config.yaml
n_layer: 10
d_model: 512
n_experts: 20
experts_per_token: 1
d_expert: 448
d_shared_expert: 0
activation: "swiglu"
moe_layers: [0, 2, 4, 6, 8]
router_score: "softmax"
normalize_top_k: false
routed_scale: 1.0
balance_loss: 0.018
balance_bias: false
router_noise: 0.3
init_std_router: 0.00636
lr_router: 0.000448
n_head: 8
n_kv_head: 8
head_dim: 64
vocab_size: 30418
norm: "rmsnorm"
norm_place: "pre"
norm_eps: 1e-05
positions: "rope"
rope_base: 1000000.0
rope_fraction: 1.0
qk_norm: false
attn_scale: 0.125
tie_embeddings: true
parallel_block: false
init: "uniform"
init_std_qkv: 0.0232
init_std_o: 0.0
init_std_up: 0.0232
init_std_down: 0.0
optimizer: "soap_variant"
lr: 0.00306
beta1: 0.95
beta2: 0.95
weight_decay: 0.29
lr_head: 0.00952
grad_clip: 2.0
warmup_steps: 200
schedule: "wsd"
decay_fraction: 1.0
decay_shape: "pow"
final_lr_fraction: 0.0
batch_tokens: 131072
seq_len: 512
doc_mask: true
train_tokens: 500400000
steps: 3818
dataset: "wikipedia_en"
Below are experts of layer 6 (counted from 0) of a mixture-of-experts language model. Rows are named router (the router's row for the expert), gate (a neuron's input weights, with its number), up (a neuron's input weights, with its number), down (a neuron's output weights, with its number) and show model dimensions 256-383. Each number is 50 + 15 x the weight over its row's rms, rounded and kept within 0 to 99.
After each expert's rows: "raises" lists some tokens whose logits its average output raises strongly, later layers aside. This comes from a sample of Wikipedia text that the model never trained on.

# expert 2
router:57 49 47 53 52 54 36 34 49 46 44 18 59 30 44 46 44 57 44 37 51 72 31 44 19 36 74 56 41 36 53 65 41 65 60 68 64 31 45 58 62 29 63 47 52 43 49 33 72 61 47 57 53 61 60 37 30 76 36 56 41 69 42 76 47 75 59 47 61 40 50 44 37 18 60 67 48 48 76 47 56 60 36 51 47 47 16 46 68 50 62 40 56 28 94 33 42 53 68 54 55 35 59 59 49 33 58 32 60 55 40 65 79 52 55 78 66 73 06 50 40 67 49 42 48 63 27 64
gate0:83 63 43 33 53 41 16 61 46 49 32 58 89 55 64 49 41 43 66 46 73 72 65 39 18 74 54 32 50 63 76 36 59 83 40 44 69 62 46 67 66 05 57 47 37 36 61 50 46 56 75 59 27 34 41 63 45 64 26 67 35 40 29 73 51 51 34 44 34 45 60 55 19 37 46 37 26 26 25 59 52 62 28 33 45 53 52 38 64 62 55 38 57 37 37 78 52 40 78 44 39 46 76 39 36 44 32 45 36 62 43 57 48 38 39 68 87 44 29 75 50 63 44 54 71 69 45 44
up0:52 21 37 65 49 41 33 52 39 37 61 54 23 43 40 59 33 52 68 38 35 53 52 39 43 67 53 47 56 55 70 70 37 48 35 42 43 38 33 65 53 48 36 71 40 50 55 63 51 69 57 57 54 25 60 58 61 39 73 07 64 32 58 33 21 31 41 52 52 54 49 57 51 58 52 64 35 37 57 78 60 42 48 78 53 58 32 45 57 34 41 43 59 67 54 56 73 59 56 74 32 62 26 43 46 62 42 36 49 61 35 38 39 58 63 44 45 25 34 54 70 51 76 33 46 75 37 47
down0:59 49 59 26 67 50 58 69 36 22 46 57 61 52 26 23 49 55 58 67 48 58 54 21 44 54 51 25 40 60 41 27 76 58 53 54 60 46 78 42 66 53 55 54 47 36 43 51 46 62 53 51 34 46 64 65 65 23 50 61 42 48 57 56 47 78 65 39 59 59 67 64 40 38 89 10 70 15 44 55 65 49 44 65 50 43 40 35 70 43 53 17 74 74 66 48 35 43 81 37 32 39 78 46 46 29 52 48 42 48 57 84 29 44 51 68 59 72 44 56 54 38 52 57 30 49 53 35
raises: ",", " of", " in", " and", " by", " from"

# expert 12
router:36 43 69 78 60 69 51 62 47 39 25 49 54 19 58 57 46 37 72 41 59 48 33 41 44 46 42 48 82 54 49 58 45 48 43 61 30 61 64 40 58 63 48 68 76 38 34 55 76 78 66 51 53 68 48 47 44 48 53 70 60 63 82 66 59 39 63 31 65 70 45 49 49 45 39 39 61 26 54 50 57 53 48 56 27 43 69 39 17 21 74 73 50 52 31 26 36 44 57 38 56 57 40 35 52 42 20 64 47 36 66 31 37 57 57 64 34 53 67 45 47 50 69 60 52 37 60 81
gate3:80 49 32 44 49 43 48 48 54 47 51 21 60 43 46 77 43 56 52 60 37 66 37 39 63 92 58 64 38 49 58 55 69 65 47 41 60 59 65 33 35 56 42 42 50 35 37 32 56 50 55 56 45 15 67 48 30 72 38 16 58 70 50 53 52 54 50 34 62 56 23 71 53 66 50 52 79 44 53 80 52 66 43 51 56 54 68 64 47 32 55 46 54 54 30 39 54 39 49 78 45 33 52 43 64 57 49 69 37 61 79 27 54 86 53 72 46 48 41 66 84 60 39 64 75 49 34 70
up3:37 55 60 47 68 36 63 57 51 56 57 48 71 27 60 59 57 47 51 58 48 58 59 52 57 63 34 46 29 41 54 53 45 58 58 45 48 78 48 40 58 67 68 42 44 51 50 44 23 47 30 36 44 86 52 66 59 74 67 63 20 54 62 81 45 48 46 46 73 18 38 59 34 41 54 56 63 67 47 60 69 48 37 60 35 42 33 45 65 36 31 61 43 45 65 28 42 84 48 55 50 38 68 38 73 46 33 46 37 47 39 51 34 44 50 78 48 54 49 29 34 28 50 68 43 35 58 66
down3:46 54 93 31 15 60 59 46 41 24 60 33 52 65 61 58 39 37 49 44 46 69 59 53 57 53 28 63 36 38 63 21 47 38 58 62 37 35 59 49 65 40 79 58 60 41 64 63 49 42 51 50 55 54 51 47 47 35 53 39 59 79 48 41 20 45 32 80 41 60 36 44 61 60 49 27 59 58 42 58 44 16 23 39 58 71 19 53 64 34 51 68 79 53 35 37 07 65 54 60 35 65 31 29 37 40 46 83 50 30 51 64 43 36 59 23 58 69 48 74 16 71 52 30 36 54 44 40
raises: "2", "1", "3", "4", "5", "6"

# expert 14
router:58 78 49 48 76 32 38 48 52 63 50 26 16 55 38 45 50 62 41 48 43 23 41 51 39 33 58 42 33 53 35 30 40 58 51 33 37 51 55 65 42 60 60 57 19 38 42 44 33 64 57 43 76 50 86 69 43 36 40 51 40 36 33 30 75 56 31 50 28 28 74 69 56 54 79 35 46 37 31 35 30 43 14 43 42 28 55 59 62 63 42 60 59 47 50 40 57 46 56 67 30 59 25 45 25 58 28 92 28 60 40 33 46 28 47 42 42 33 24 58 66 44 59 59 59 35 47 48
gate3:77 64 57 45 27 29 21 38 46 72 63 26 40 29 18 60 23 30 48 62 42 28 29 55 41 60 66 39 45 52 51 56 62 61 40 75 60 78 63 35 56 49 54 31 40 31 50 72 52 34 68 55 60 62 50 59 42 66 42 58 26 59 37 63 23 42 62 44 77 45 41 38 34 73 55 64 56 30 36 63 61 32 19 71 42 37 44 31 68 38 34 18 48 72 49 22 32 32 29 43 66 36 54 44 50 53 56 52 71 36 60 20 36 35 57 56 51 34 45 61 47 55 48 55 44 47 41 58
up3:53 36 39 49 31 65 73 37 24 70 64 48 69 67 19 86 44 47 67 47 38 30 57 69 47 48 24 81 58 52 67 49 67 69 56 49 30 27 41 67 55 45 49 59 70 37 62 64 56 21 50 56 65 62 70 40 40 52 24 57 40 39 49 55 51 50 42 12 35 34 81 45 52 58 50 61 60 69 43 30 75 53 78 26 54 80 47 40 40 28 43 42 21 68 55 66 44 56 63 52 67 60 52 93 70 40 54 57 33 53 61 73 47 56 74 60 58 49 49 46 40 38 66 43 29 36 22 81
down3:54 51 52 50 43 40 64 54 44 41 52 85 50 19 67 47 55 49 48 77 03 59 53 67 81 68 63 43 63 48 64 62 36 36 39 43 45 54 65 38 36 45 19 74 63 27 36 39 36 49 45 63 55 64 28 54 54 36 39 76 74 75 53 65 40 49 49 70 25 44 68 58 43 67 46 67 45 64 34 30 49 55 53 55 28 53 56 28 32 84 65 53 45 47 40 39 27 31 26 86 89 55 62 50 62 37 60 60 66 47 46 60 44 32 53 45 50 43 27 45 57 60 54 37 53 75 38 60
raises: " ", " N", " –", " —", " (", " S"

# expert 1
router:60 49 72 35 66 18 74 35 50 65 41 47 45 60 41 64 35 36 40 30 45 37 41 48 40 61 25 45 54 71 66 22 81 33 57 34 05 74 50 65 25 30 48 75 37 51 37 39 59 66 62 37 33 59 54 51 47 59 56 35 55 46 37 30 65 30 56 63 68 35 50 64 37 30 24 53 71 41 36 47 74 45 61 54 47 67 65 37 50 51 40 55 35 70 45 45 53 57 33 35 58 67 40 46 54 36 62 66 20 49 45 74 54 46 49 49 63 56 68 47 72 54 55 50 65 45 41 74
gate0:48 50 43 70 76 34 25 62 68 42 54 71 59 56 51 42 34 45 36 79 47 52 58 40 50 38 51 44 44 16 66 48 42 68 66 15 59 95 55 50 37 37 39 67 65 96 33 64 17 62 10 40 42 53 43 44 41 53 55 52 32 38 43 44 53 47 67 59 57 75 36 46 33 33 60 29 47 42 54 50 45 66 62 59 63 51 65 56 72 53 50 22 41 58 87 57 40 49 70 04 54 35 44 39 52 46 66 24 29 68 33 44 48 33 69 46 52 53 59 51 51 60 79 45 60 42 53 58
up0:47 65 53 69 34 06 46 49 45 84 43 24 38 65 40 49 66 49 70 31 46 35 45 21 37 19 28 49 46 63 25 76 35 51 50 50 50 52 39 41 54 49 59 64 53 32 57 52 55 84 61 47 30 64 72 70 62 92 50 55 46 43 25 39 47 48 44 83 32 64 47 33 37 38 46 57 51 64 46 81 52 70 69 64 60 54 43 46 48 69 20 46 56 69 43 38 68 58 55 52 73 72 76 33 50 62 50 66 34 34 43 60 55 62 41 46 62 45 56 43 22 39 40 73 49 30 37 63
down0:81 62 46 45 43 46 45 40 41 67 68 63 61 38 25 45 75 44 61 58 51 45 52 70 35 61 67 45 66 37 36 89 49 68 81 27 48 52 49 45 52 43 61 73 53 37 28 53 41 54 71 19 28 69 39 44 48 50 32 54 25 46 38 61 59 63 57 67 68 41 44 65 65 18 37 67 48 46 42 77 52 58 58 55 45 53 40 32 44 12 52 49 85 31 44 26 54 61 54 75 48 46 60 66 32 50 45 44 57 78 48 38 63 26 47 21 45 40 35 68 41 63 60 52 68 72 93 55
raises: " |", ",", ";", " and", " (", "."

# expert 19
router:45 29 34 74 52 54 61 56 54 58 19 48 53 26 48 46 63 21 51 52 44 55 43 65 53 22 62 09 57 36 66 57 46 57 53 66 52 58 48 41 34 40 69 66 61 24 73 29 73 55 34 68 18 46 68 63 42 43 52 32 36 77 64 33 47 69 47 61 75 25 08 32 38 62 83 59 32 51 43 43 39 73 20 62 56 29 90 60 67 37 79 36 18 79 43 61 46 61 43 76 44 57 56 37 30 84 66 36 25 62 27 71 64 66 66 55 76 55 55 39 63 58 13 50 24 63 44 61
gate3:43 34 65 41 46 60 61 35 60 52 56 59 71 42 37 56 44 63 45 57 47 62 74 40 57 43 44 53 74 24 38 46 22 51 08 47 68 35 53 38 46 52 66 32 33 55 22 43 42 71 51 46 48 17 53 52 64 46 42 69 58 74 53 90 35 41 46 33 41 51 50 35 13 29 54 46 46 61 30 30 64 55 29 68 54 51 61 52 57 59 45 61 78 52 73 38 35 43 43 60 37 63 38 41 63 80 40 42 46 61 44 56 53 81 64 50 46 64 25 48 36 50 73 22 62 56 47 61
up3:47 68 43 49 49 34 41 28 62 32 56 45 45 36 54 37 35 25 52 35 44 86 59 32 69 34 17 60 40 58 45 47 47 50 43 61 43 44 76 44 51 48 99 32 31 60 70 42 59 54 54 54 65 53 36 87 39 58 59 59 67 58 59 57 57 50 54 50 31 37 55 38 54 41 74 24 65 60 64 48 21 77 64 31 61 18 55 63 26 46 24 80 56 63 58 34 35 71 38 45 72 62 53 63 62 55 62 54 54 41 51 62 57 59 70 63 32 49 42 33 37 47 48 38 61 28 54 49
down3:50 49 37 54 34 46 58 76 27 51 48 74 76 43 46 51 35 59 61 47 38 46 51 49 46 43 57 55 47 63 49 67 53 48 50 26 64 70 17 71 40 36 56 66 58 54 51 72 68 59 55 68 60 28 49 20 59 55 49 58 11 62 37 53 38 38 46 61 55 56 47 38 61 69 33 69 47 54 60 27 56 62 76 49 54 51 67 55 37 56 54 27 05 55 56 43 55 61 49 35 35 53 56 65 46 69 46 40 31 39 47 17 64 28 34 46 53 31 35 52 48 31 50 64 67 57 48 58
raises: "9", "8", "3", "5", "4", "0"

# expert 6
router:45 63 70 50 52 64 53 44 44 53 67 57 40 85 41 41 42 47 47 52 53 57 61 50 65 72 78 76 25 36 59 49 28 53 48 34 51 20 49 19 67 60 49 65 35 63 35 47 40 15 73 31 30 30 24 18 30 70 31 67 30 28 29 48 55 39 33 67 64 56 37 49 65 44 40 40 64 38 37 72 75 60 58 53 43 73 53 42 63 21 32 40 65 64 68 74 44 55 43 67 54 69 36 75 34 37 58 47 81 61 70 37 71 71 41 63 34 55 66 46 61 45 36 43 34 63 43 50
gate0:52 55 69 72 40 53 25 60 50 56 33 66 83 43 29 37 42 25 36 39 32 20 38 29 65 57 98 79 50 68 38 28 32 25 70 29 73 48 30 41 54 62 30 57 58 67 28 46 71 32 44 54 91 48 46 45 44 30 24 72 49 63 36 69 50 42 66 67 31 29 76 48 66 42 47 39 84 46 44 44 58 51 71 51 53 58 28 63 46 71 63 37 69 28 51 66 54 36 44 68 49 57 69 55 63 29 72 55 32 73 24 60 73 25 43 46 62 35 25 32 38 47 42 66 49 51 24 32
up0:62 71 49 21 52 61 64 64 51 36 62 44 60 26 43 35 49 60 67 73 14 59 37 26 23 32 18 31 47 18 48 43 39 52 43 22 53 64 53 58 42 60 41 32 54 32 35 72 28 01 59 43 53 38 51 41 32 58 39 87 32 59 71 41 90 42 57 56 71 54 54 73 63 73 38 50 43 31 61 73 71 21 64 63 41 38 56 56 48 53 59 38 60 49 37 62 51 18 53 62 37 57 77 36 65 51 58 42 50 81 50 41 56 47 54 57 51 44 63 46 43 29 48 64 27 53 56 45
down0:70 68 43 58 50 67 79 49 47 55 48 38 60 36 41 49 46 65 48 63 70 55 46 31 44 47 67 51 25 34 45 52 48 52 69 55 56 61 45 64 42 61 76 44 48 43 71 50 62 47 67 32 59 12 49 48 61 34 39 51 39 60 69 61 65 34 55 73 31 48 57 44 42 66 28 76 35 71 40 53 75 33 65 48 46 47 39 36 49 69 49 52 64 69 50 13 69 50 57 77 56 79 31 45 57 48 74 85 48 30 58 55 86 53 70 54 37 34 43 47 55 37 70 51 43 35 46 43
raises: " were", " (", " was", ":", "(", " as"

# expert 16
router:48 64 31 33 62 63 55 52 61 48 41 31 74 24 50 59 55 36 41 36 28 17 65 44 53 66 70 35 33 78 42 73 47 50 48 67 52 22 62 69 59 43 67 55 76 42 65 59 52 58 19 48 79 61 58 39 56 74 52 48 26 77 51 35 40 25 41 49 52 49 30 56 57 65 30 41 62 70 27 50 36 40 40 53 28 63 38 29 52 58 28 46 46 39 46 31 45 44 62 67 45 50 62 56 61 38 16 72 65 64 12 35 52 67 71 57 54 45 19 69 45 65 27 40 37 65 62 57
gate3:18 57 69 04 62 25 39 50 49 46 47 58 63 68 38 48 54 47 55 42 36 48 47 44 30 68 42 58 42 29 44 88 67 67 79 29 63 58 50 28 66 34 42 35 38 60 48 82 37 63 72 36 42 44 31 32 53 80 14 55 42 50 52 62 10 38 38 51 64 65 52 73 35 63 44 77 38 49 68 44 39 50 36 55 67 49 76 31 22 66 51 49 59 52 60 34 38 27 67 58 54 39 41 70 76 57 36 11 43 36 44 43 72 53 47 23 42 43 59 66 31 54 65 49 53 46 44 22
up3:53 13 57 39 55 64 64 55 71 56 47 44 18 27 49 47 72 78 54 62 72 51 35 81 43 19 28 47 22 47 52 43 41 72 39 40 35 42 41 40 60 60 34 36 47 34 52 64 81 82 46 26 54 90 49 54 44 26 31 64 67 48 53 43 28 55 30 38 54 56 25 63 49 61 46 54 32 32 54 70 28 46 46 47 60 65 46 50 16 42 28 52 28 27 64 57 48 44 70 49 36 39 45 42 62 51 63 41 48 32 42 58 33 44 52 46 53 50 41 41 56 51 63 37 25 45 31 42
down3:54 42 58 37 31 68 78 44 38 51 47 61 67 50 51 61 30 26 54 43 37 40 74 45 56 68 44 55 33 66 64 80 48 66 18 70 54 35 71 57 32 57 60 55 71 39 43 42 39 48 46 56 49 32 73 41 43 55 56 33 29 33 41 29 76 61 56 36 40 57 43 49 64 31 25 76 39 36 36 54 31 41 39 54 51 47 17 43 52 79 39 82 69 29 41 41 86 43 68 44 72 42 41 70 37 44 72 60 45 23 57 39 37 41 47 16 56 44 87 50 47 54 36 52 43 76 59 61
raises: " the", " their", " a", " his", " its", " them"

# expert 7
router:32 55 32 44 39 54 60 64 53 35 54 62 57 37 70 56 52 26 47 67 58 28 31 50 61 60 25 52 66 39 38 75 37 75 39 65 64 47 67 40 57 24 14 56 56 64 77 28 46 47 37 63 52 65 27 11 70 65 42 33 46 74 75 39 46 56 28 64 68 40 45 24 31 52 23 66 20 39 78 79 73 74 28 46 41 66 50 40 69 17 70 50 54 62 44 68 38 13 51 32 75 67 46 45 75 61 67 35 43 72 84 65 50 84 19 52 63 40 64 28 41 47 19 53 47 51 49 48
gate3:60 51 40 76 54 49 51 61 62 72 50 26 35 02 50 58 54 29 27 43 77 70 34 32 71 36 34 63 77 48 42 52 45 56 00 57 60 22 64 34 76 59 65 48 45 01 54 56 44 40 62 33 74 22 54 57 69 32 48 34 45 56 45 34 14 35 41 49 38 60 75 43 18 64 67 46 84 46 52 43 57 54 74 50 45 42 23 46 46 55 52 33 56 56 84 64 61 41 62 16 68 65 61 45 40 69 51 48 30 35 68 60 33 34 33 65 77 19 78 15 41 35 43 63 53 68 57 38
up3:48 28 46 35 64 74 40 63 08 59 52 58 30 35 37 41 46 66 65 51 52 64 66 43 34 05 66 38 39 34 38 52 45 68 62 41 57 34 72 44 70 66 50 58 81 36 62 40 58 28 41 66 38 55 50 40 61 49 47 48 63 72 62 36 47 23 79 80 21 35 49 38 45 35 43 45 55 53 48 60 48 34 58 57 76 42 61 05 28 63 56 44 39 42 48 71 69 43 27 58 60 52 48 51 47 66 37 74 46 51 37 56 45 49 32 52 43 31 41 57 69 30 46 39 42 47 63 07
down3:57 62 50 48 49 38 40 50 56 49 18 38 29 53 50 55 27 74 51 51 46 65 39 59 64 31 66 30 55 38 74 53 51 59 69 19 60 55 80 42 59 61 52 46 86 46 37 62 66 58 44 19 48 70 33 67 23 47 50 38 45 51 66 30 62 43 72 83 40 38 47 41 36 51 39 44 57 37 43 55 55 53 22 64 12 67 56 48 69 66 46 73 30 59 42 53 52 43 51 33 36 50 73 55 12 38 39 47 61 55 43 61 52 35 35 47 44 54 36 66 55 39 34 41 66 60 51 47
raises: ".", "0", "1", "5", "8", "6"

# expert 0
router:56 49 61 52 66 89 29 47 41 50 45 24 66 28 41 51 55 58 64 22 49 68 68 50 53 47 70 63 55 45 38 73 61 35 51 56 63 34 76 34 41 60 62 29 43 46 60 40 39 82 56 55 52 57 68 47 69 56 51 33 56 67 52 53 22 13 41 33 45 81 47 51 68 45 44 59 62 38 93 54 73 82 58 56 57 65 42 50 44 56 39 47 75 28 50 58 46 65 76 54 60 33 79 71 59 42 83 25 67 59 48 82 51 52 39 40 25 48 50 56 25 24 61 35 74 51 35 27
gate3:45 51 74 57 61 47 45 46 34 65 86 60 54 44 55 56 27 43 53 41 44 69 74 52 34 41 42 53 50 46 33 54 44 23 58 22 32 37 54 58 31 58 38 48 86 52 51 51 68 60 39 37 44 59 43 92 42 45 51 75 70 43 66 56 56 69 39 52 43 71 49 33 62 53 64 77 47 40 55 65 40 71 65 48 81 52 28 36 34 47 47 43 59 85 60 18 36 61 40 35 37 31 77 87 32 46 58 51 70 57 55 37 45 32 42 37 14 40 55 48 49 58 60 41 41 24 61 52
up3:21 33 48 47 48 46 48 75 56 87 52 64 47 57 43 51 69 40 74 50 31 76 44 69 44 35 58 54 61 69 60 43 59 60 62 67 46 32 26 41 64 68 60 26 54 52 49 42 44 57 60 47 35 72 59 25 56 41 69 78 68 18 67 41 64 34 43 49 72 38 40 53 49 37 50 34 58 25 44 30 50 44 57 39 45 43 39 42 28 43 69 46 40 71 36 59 35 55 54 44 45 63 47 40 67 73 25 41 49 57 07 60 18 50 32 58 36 38 55 40 45 39 51 53 64 33 38 41
down3:34 53 38 48 40 56 46 30 77 35 70 51 51 52 45 53 52 52 60 68 58 58 48 54 44 68 39 61 61 48 50 37 32 55 47 61 29 38 43 49 61 31 36 56 43 38 52 40 57 85 30 99 51 58 72 37 58 68 60 76 69 50 72 41 53 63 35 33 45 39 48 60 55 49 46 57 47 47 23 51 53 19 55 53 63 38 78 40 51 75 46 40 56 62 56 47 32 39 50 74 66 61 41 69 77 43 47 23 42 48 26 20 50 47 56 69 37 81 53 57 36 41 44 39 58 23 18 44
raises: " a", " the", " an", " part"

# expert 11
router:61 72 45 26 53 30 64 67 64 57 58 55 45 72 30 40 41 57 44 53 67 65 23 32 57 46 68 13 62 64 74 44 62 21 25 43 58 82 42 80 18 66 36 32 51 28 38 57 68 56 54 34 23 68 48 66 59 18 59 69 52 44 42 43 72 48 83 33 42 65 46 58 46 44 79 68 61 46 46 41 24 44 64 54 69 37 45 76 53 71 48 56 58 73 35 55 53 68 57 36 76 50 31 10 36 41 71 87 47 41 53 28 63 52 42 66 28 32 63 63 51 69 49 54 47 43 40 49
gate3:82 49 51 23 57 58 51 39 42 74 50 50 60 34 49 48 65 65 47 73 64 44 47 35 35 49 73 67 34 46 64 52 48 52 45 39 67 34 61 53 43 63 49 50 67 28 23 60 49 57 29 71 60 74 38 63 32 48 38 39 51 35 59 44 53 37 61 30 43 46 66 51 33 44 43 61 42 60 39 65 52 57 54 62 56 49 63 67 25 39 34 54 66 45 23 38 41 66 38 47 43 46 46 42 52 57 53 69 58 25 47 36 39 38 93 27 31 54 50 72 71 27 70 43 75 57 54 50
up3:47 34 43 40 46 84 50 70 34 66 53 72 50 68 63 60 40 48 57 48 54 56 33 58 80 55 65 51 31 39 26 18 58 54 53 38 69 47 50 56 54 68 76 52 50 49 51 43 49 40 43 38 21 43 47 85 21 47 66 48 52 42 65 49 42 41 52 62 26 15 41 31 50 14 61 45 60 49 33 52 64 65 44 28 41 53 31 27 21 56 38 29 31 29 42 10 46 54 30 32 45 46 61 70 76 52 25 33 59 31 42 50 43 65 71 51 44 57 68 34 41 29 28 51 57 49 52 55
down3:61 65 54 45 60 36 56 69 62 42 22 68 82 64 48 37 38 38 40 31 41 56 50 73 49 44 68 20 33 67 63 31 42 66 26 42 60 55 22 25 32 33 67 65 20 52 30 39 51 52 54 22 23 27 66 57 40 49 41 54 52 42 65 47 66 64 46 36 68 32 36 66 64 49 35 53 57 69 41 65 86 57 35 37 35 52 47 76 29 09 56 28 32 43 47 50 17 62 20 33 53 30 36 55 40 60 74 56 55 43 37 47 75 51 52 61 44 64 31 54 48 50 42 40 61 53 62 28
raises: "1", "2", "p", "est"

# expert 3
router:65 55 53 42 44 44 53 50 57 49 52 72 41 59 42 54 47 41 41 73 21 09 59 40 51 29 24 40 64 64 41 45 25 67 42 46 14 65 46 79 40 79 60 65 25 29 47 55 45 48 51 51 77 46 67 57 41 53 49 51 62 42 27 63 54 65 25 74 40 69 76 74 57 73 46 46 57 59 27 62 30 47 65 57 72 47 50 52 40 46 46 55 42 40 43 36 56 42 53 74 31 60 50 54 67 69 32 86 40 55 34 36 49 26 57 50 41 25 62 62 51 11 58 59 53 48 55 49
gate3:27 47 58 51 57 39 40 57 60 35 58 48 39 51 47 61 31 49 26 49 69 33 52 15 41 39 47 48 57 80 62 32 32 46 52 72 55 27 39 41 38 33 43 23 43 31 42 55 54 48 43 33 68 56 37 78 69 65 59 59 44 32 49 33 59 33 56 71 33 16 36 59 44 57 55 54 46 45 65 65 68 36 59 55 44 56 45 46 43 49 52 52 34 68 55 43 41 55 42 47 55 62 50 39 60 24 86 53 33 38 33 38 30 46 57 16 36 72 48 66 60 53 59 37 59 64 58 25
up3:75 41 33 61 71 41 60 58 45 36 30 58 60 56 29 19 47 45 62 16 73 48 33 44 45 70 44 35 43 65 48 69 47 31 34 44 42 48 46 53 07 39 64 69 71 48 46 48 37 60 36 54 65 52 59 57 43 52 39 43 62 49 68 47 43 36 64 69 45 41 57 77 62 58 55 50 55 45 59 58 75 59 44 40 69 68 46 43 42 49 65 62 61 53 57 41 43 47 29 53 15 35 76 67 64 60 54 43 47 23 23 41 53 42 51 47 53 44 11 26 24 92 66 73 64 64 45 75
down3:42 66 71 51 40 43 55 20 53 59 50 69 59 48 61 71 32 54 61 48 47 56 49 68 35 27 46 44 38 47 81 39 50 42 35 60 49 52 48 34 53 59 59 57 37 53 43 51 33 55 44 58 33 58 35 60 27 57 63 32 66 56 73 26 27 77 41 61 32 40 30 46 44 38 45 74 44 59 71 67 47 76 49 49 61 72 20 45 61 50 64 36 38 64 84 67 61 40 63 39 36 50 38 58 56 42 86 48 65 37 41 58 88 49 29 65 48 55 53 58 45 34 54 58 61 71 37 43
raises: "\n", " ", " The", " ;", " Originally", " During"

# expert 10
router:57 48 43 60 18 49 45 48 51 44 47 67 20 67 61 51 43 52 80 45 65 41 65 48 61 49 29 65 53 64 37 32 51 38 71 61 58 53 63 41 70 36 39 29 80 36 83 57 60 66 46 49 57 29 64 39 72 64 40 53 77 70 67 44 33 51 49 44 35 44 47 41 39 44 37 41 41 55 58 50 16 41 42 62 55 57 66 49 43 67 52 43 55 68 68 61 51 62 50 32 36 57 33 32 45 43 47 25 65 32 71 43 31 60 40 35 30 55 38 43 46 58 74 47 49 75 68 38
gate3:48 55 42 46 45 43 19 42 53 41 50 28 63 62 57 57 36 35 42 52 43 48 55 47 52 61 48 51 39 23 51 63 40 65 58 26 39 63 44 48 47 00 16 65 31 37 25 71 42 37 32 43 45 58 36 62 54 59 28 81 50 46 63 51 46 35 20 50 13 30 78 38 62 53 47 58 68 62 48 31 54 64 36 41 43 68 39 35 33 72 76 65 11 40 21 48 50 67 44 53 40 34 66 57 51 72 42 68 38 56 55 55 38 47 57 50 74 34 43 44 67 17 67 19 61 32 58 72
up3:37 71 47 45 45 81 41 52 56 19 77 54 31 55 38 36 51 63 72 65 58 40 73 23 33 29 08 75 26 46 58 45 67 58 41 60 54 60 84 46 30 46 32 32 42 50 21 73 26 57 24 50 55 45 58 57 27 39 93 65 54 36 57 71 50 56 38 51 47 54 25 20 44 71 32 55 58 74 47 39 69 67 78 35 54 25 56 45 47 42 37 57 62 44 16 40 39 53 61 51 32 47 53 61 42 55 42 48 44 15 46 61 36 57 54 31 54 63 47 39 52 31 61 70 38 57 49 67
down3:74 59 46 56 56 33 64 47 51 41 46 53 51 31 45 55 52 60 50 33 52 49 31 75 70 61 45 73 38 48 47 46 61 64 55 59 40 44 81 62 42 75 34 29 15 67 41 50 28 26 55 64 44 54 53 39 57 66 26 29 32 61 43 62 66 36 90 33 58 40 27 39 43 50 43 51 45 66 34 47 68 38 44 35 55 30 51 64 76 60 59 41 39 08 36 66 19 55 78 43 86 70 44 47 42 54 59 58 55 44 28 30 59 50 42 55 52 55 66 62 52 50 39 55 57 50 60 43
raises: " the", " a", " an", " its", " ", " his"

# expert 9
router:53 42 36 55 60 56 59 53 45 56 68 50 42 59 56 48 48 66 40 32 28 50 74 66 49 10 30 51 56 41 45 29 38 42 47 43 08 49 49 86 65 68 41 51 18 75 32 70 34 44 46 55 74 28 26 53 33 59 63 50 43 32 51 51 34 79 67 49 50 44 59 47 30 46 51 47 44 31 55 54 60 49 56 55 54 53 41 42 58 45 58 39 49 58 36 27 54 61 38 64 51 51 51 44 63 46 54 47 31 60 57 25 47 39 63 53 48 45 42 68 45 41 58 38 48 54 50 63
gate0:33 44 44 55 69 43 45 43 56 23 52 75 59 44 55 68 54 70 42 72 62 37 70 27 14 47 36 33 63 60 48 25 53 20 52 11 08 44 67 34 34 53 45 64 43 39 56 57 54 47 40 58 46 24 50 59 52 36 67 71 43 57 58 26 59 48 56 27 56 75 46 50 27 39 50 39 47 41 69 36 68 70 51 66 28 32 66 44 50 82 43 38 66 43 54 69 27 62 47 42 46 66 94 65 43 28 42 53 56 22 52 48 46 29 81 67 28 15 46 53 42 16 69 32 46 43 56 41
up0:41 58 57 31 37 37 54 59 56 82 42 41 63 35 66 20 53 35 33 42 49 29 36 41 63 51 79 59 82 51 67 64 58 70 52 33 68 41 70 60 18 47 37 70 43 74 51 28 41 53 45 51 57 63 56 51 36 48 72 30 79 39 79 49 55 51 67 51 43 62 67 41 54 48 25 69 23 56 71 35 35 60 73 59 50 53 50 44 61 49 48 34 26 58 49 52 36 43 61 58 63 57 15 78 52 44 66 91 47 57 62 68 43 45 65 25 44 47 43 62 41 45 12 62 56 56 60 48
down0:44 51 43 45 35 50 29 28 44 33 39 48 57 51 47 64 23 38 62 49 76 48 38 69 34 51 59 51 36 32 42 51 48 48 38 49 47 43 47 42 72 61 55 06 52 37 59 47 19 75 77 71 64 31 64 32 72 53 60 51 54 54 43 27 58 47 66 58 34 60 36 32 44 71 31 60 89 39 55 72 33 34 78 42 51 70 83 66 68 33 63 36 58 26 36 18 33 29 16 57 70 49 31 54 36 51 38 67 70 41 56 46 48 71 62 63 76 28 43 58 37 56 29 51 55 40 34 43
raises: " (", ",", " and", " –", "]", "—"